Experts of a small language model.
Size: 10 layers, width 256, vocabulary 30568, 52.9M parameters.
Experts: 24 experts in each of 8 layers, 272 squared ReLU neurons an expert, 2 picks a token, a sigmoid router.
Training: a variant of Adam for the experts, 324M tokens.
Below are experts of layer 3 (counted from 0) of a mixture-of-experts language model. Rows are named up (a neuron's input weights, with its number) and show model dimensions 0-255. Each number is 128 + 24 x the weight over its row's rms, rounded and kept within 0 to 255. Numbers have three digits each.
Before each expert's rows: a language model's description of what the expert responds to. This comes from a sample of Wikipedia text that the model never trained on.

# expert 21
What it handles: Proper-name institution words
up4:111116170137131094117117129119068098153142138133095080128136171125130163137121121152093138145103140152125129106142129139106101114145097138162134137130110140080105127126114104183165102157121114138132148160165135103135125154107151091122115107080160096116135120126068121122154163114099128151143133121143117116125145134195133135110122117113116137108129113091087107094123126109149085090123133182175104131129144130106149177164095140127144104130129132163119103128155154165155077127149162146144156155136075136086145141153184214143140124100151127161156130170151126129122108149115145129154123135128155114133106185112142127162152131062109147113101120120116142116130150113122123147133113128163130138130088137106111171130108123106136105140149106147098109135090174125139132136105129
up5:136135123140120123122157124163122153127127121134155144155167124159138181146092144104126133143140133102095113124142125074144097171117119104098134127135114109100128153118144093127106159169117129082138130107113135114088149132144120137096128101128127150134124123108136102151063133131094119066092135096127126163114164179153159118129076121136092133167132156121140140138137176112138119108134144156109150129100095165104141141135162123089158142143089109093145109125144154105142138133189139168128120132066106108144067151123084090161123088144191148135156134144131109143127150145138144168098128114154154089155106147146152146112121081141135118157117118111123119100101151078077125150139116125159100118146137115164108131092120139145147120132093098122129136136131117147192097117103126
up6:135160134116125130161091115118090120118155146155122095095128134109103159146142115118121175133164122121111121167131130123096108146093115102122124111199125171137108156095181100143087165113123163127112110115140168139155137144139135127119133136108144123140135106118101072101142167147128120123148103148151104179166155118171173121114095134126100149134127131110087122089141121178145122143081152102136126137149130127100169122137127158139134142142138111096122112107187128098116135136104176190098165134079140093147117119134097166144129077156108138119182138113120167101097125128158124120072128131163088100087094123138109136153103111134133114122157105153143136117107098083153121105147105120127142117140102151162112110162140141147150136142094151122113127136117142130168091113138154
up7:097167140127164135160113130095164145122152125124152140129146137151165168073111156160125141079145131133125120124095098138136144132087122120124123107171089149099123131113115128103117167134142074108121070125123165094124128149143145138085109102120072146101120123114139127118087110122154150124118169146132121155112152120138134121094099167156139137156084140142110096096131099124170171092160139148132139115129109117119131137099132157126118122147134135125128124131099141126130140137104118149130114130108096119090098145108105100158121061104146138138121176149138156154147092126157133114111122136122106153108122131143130172147160148112143112206122100135136140140099115162141074112125079116115137099144127169135148132164069130108121105092134088151178163114122191159158108104115109
up8:144098126118105147141144126066115115157105122127161095158137093144104179150090127133112144126155099121137184147138142124102099134119063132113114136138157159103134094122144155123133151118126100126110140119072117112136110154082116141106117141115142139130146128141113097130140129148096108121122128130106144174114131109124122130172150153105114152120142111106108164127125136143144181121131101117116132146137128113092135124144137108115170118087181084131133094125204127130156080136079139101133120141125075146108146140172134123156133139117154126128091141174150094175157136093136120097137141163132168147165160127126148154129094132114101146133151127115095122126078139146075097166142123151091136142099079152114099141179102135167144141131159132130113128130078128170159142141120092
up9:076128112155144141181146109157162121114145128087104147118104120112162155126108153129132157086161107128107150155062100131124153180140113121071149125173143142090092101142122132115100170113148120167089103115135102116171137110146098141126092163158162129105123188127138100156110144105117138146155101118146118162172081137118112118107141146183131143117120136161146131100125142106126101103126131110118124132150151112171144120104088174142098137102142096094134154090108091104088133137123158119142090152105117111127092164116141138168125135116130131147158121149139115190117143092138092111136153103113146136133160138147175149103132118116117094101154128114122166109105126101101062127145153120099142135113130116152118139125150090140125126157121126115126133126082107117091141148120133
up10:107172138117148159111119117113137164105124118149118120098121129107140130125126127133137122137089139130165086160082090100095125116125138085117117138125110173126161104094146125136142153150144118195111129141151128166138100125087161116112113072128075111114143132117122107156123146137153127123188124097147118069101106136168150156126094175126095120119116110151147126122191130130102141120166165146137113116151082130148146125136097113107133086153124102194129117139122118153158115156163137160163117116134125130122100158176167147115166133097108113111137124129111161154137132138113133139137092104125169130114114072074142136126124082104104095177116122091113138140139150155106107131132153143148158136117086137125153097113134155138122117136109104091144185149135126145144077109154121
up11:116129140104129126119130142162176146193118139123150108131092129083138127133088135138156147120135136136103124144130134119136079115081082109125141135123089156108144093158145149149118138117161131108147122150147115138092143109114133133142100135128126115156109120114136145122100084121148096154190132147115117134120160115134116142120130144146120105129089163108169127077091173147165114143114158170101143146126063118164159190122133108122124137128093110160133075120145096134107112129116145121129146107068124110131109130107133182159165067127109115137117150157136133161129112112143120142123143157199115105076177126149091143139173110146131114154134136123148112154164091113153101103110114107120123073154153120113139138147110162128145100077118152089113124100129134150144104119135125
up12:114088161119128150124143142142175121137113140132148129159130174147140147137155135098134136150118136122126123122134142144089133156147124161125166139119121138094148108114133163135159125142100095140148131097093091112125131150129132135121123098134122135122129147110133190075128123126133100115108142144065081138115089129177147123114127131148175135104177168174143141157100100102131089060144133155156114106141142129094099090137125098115142167081134132126128112126115096214095098147118139157107166122087098170114192130145139117115115152161130113118132134134161088169117126140083087153109128112102130119125129144144111148121138098155084149107149108115129140142102110152130123121120138113114111147194115124124119107113116102090105159064145128140147156167115104123154121127111113
up13:115099126124124150114135094107133125126124115153139126167094140076127193106116142112107161146135142157168152156116126156149130144142101117076139134140146121137118126139113142157113125137098142152124121119123150116156152116155130134133091101168122119127090139123132136098124119108127091146183124125136122078140116138127142152132136139091138122104166153134124095090148129095142133106111130094112101093117169142126162127145097164135129145108148122104115086119157162152093166131075103123136150131134154102130180196138146118117099121109112105108132133138186092132118089095129135161098145160122140093093164145176135134146138126105144118081117156123125102105194093131095115157129127146141126129131105096110166107155129144159140136156161193143077151110061162136127173126149122
up14:136128140115110105121146109123119128131113091149117105160121088173135158137143102096192157130136125116110089138129076140084129127135117108110097135136118089094106109153110126184127119184124150155139127125120159105114182164097163134177138143131117124152163079095106097120131153119042151105137130138096132105140141113133126137035106131115114155127107120180091149105101124118114141136135144148131107117120166140144140123147119143085131127157119117119151154122156157169135134148156110134214161170122111102125142121116105157141144140132134102139102129122130118153130154158145130120162123128162137132151154114105078152129138127123149118102088118126155135089116129121142123111111125104111102109119071178123138124152106147150105132106138122110136109112144156084133104128092155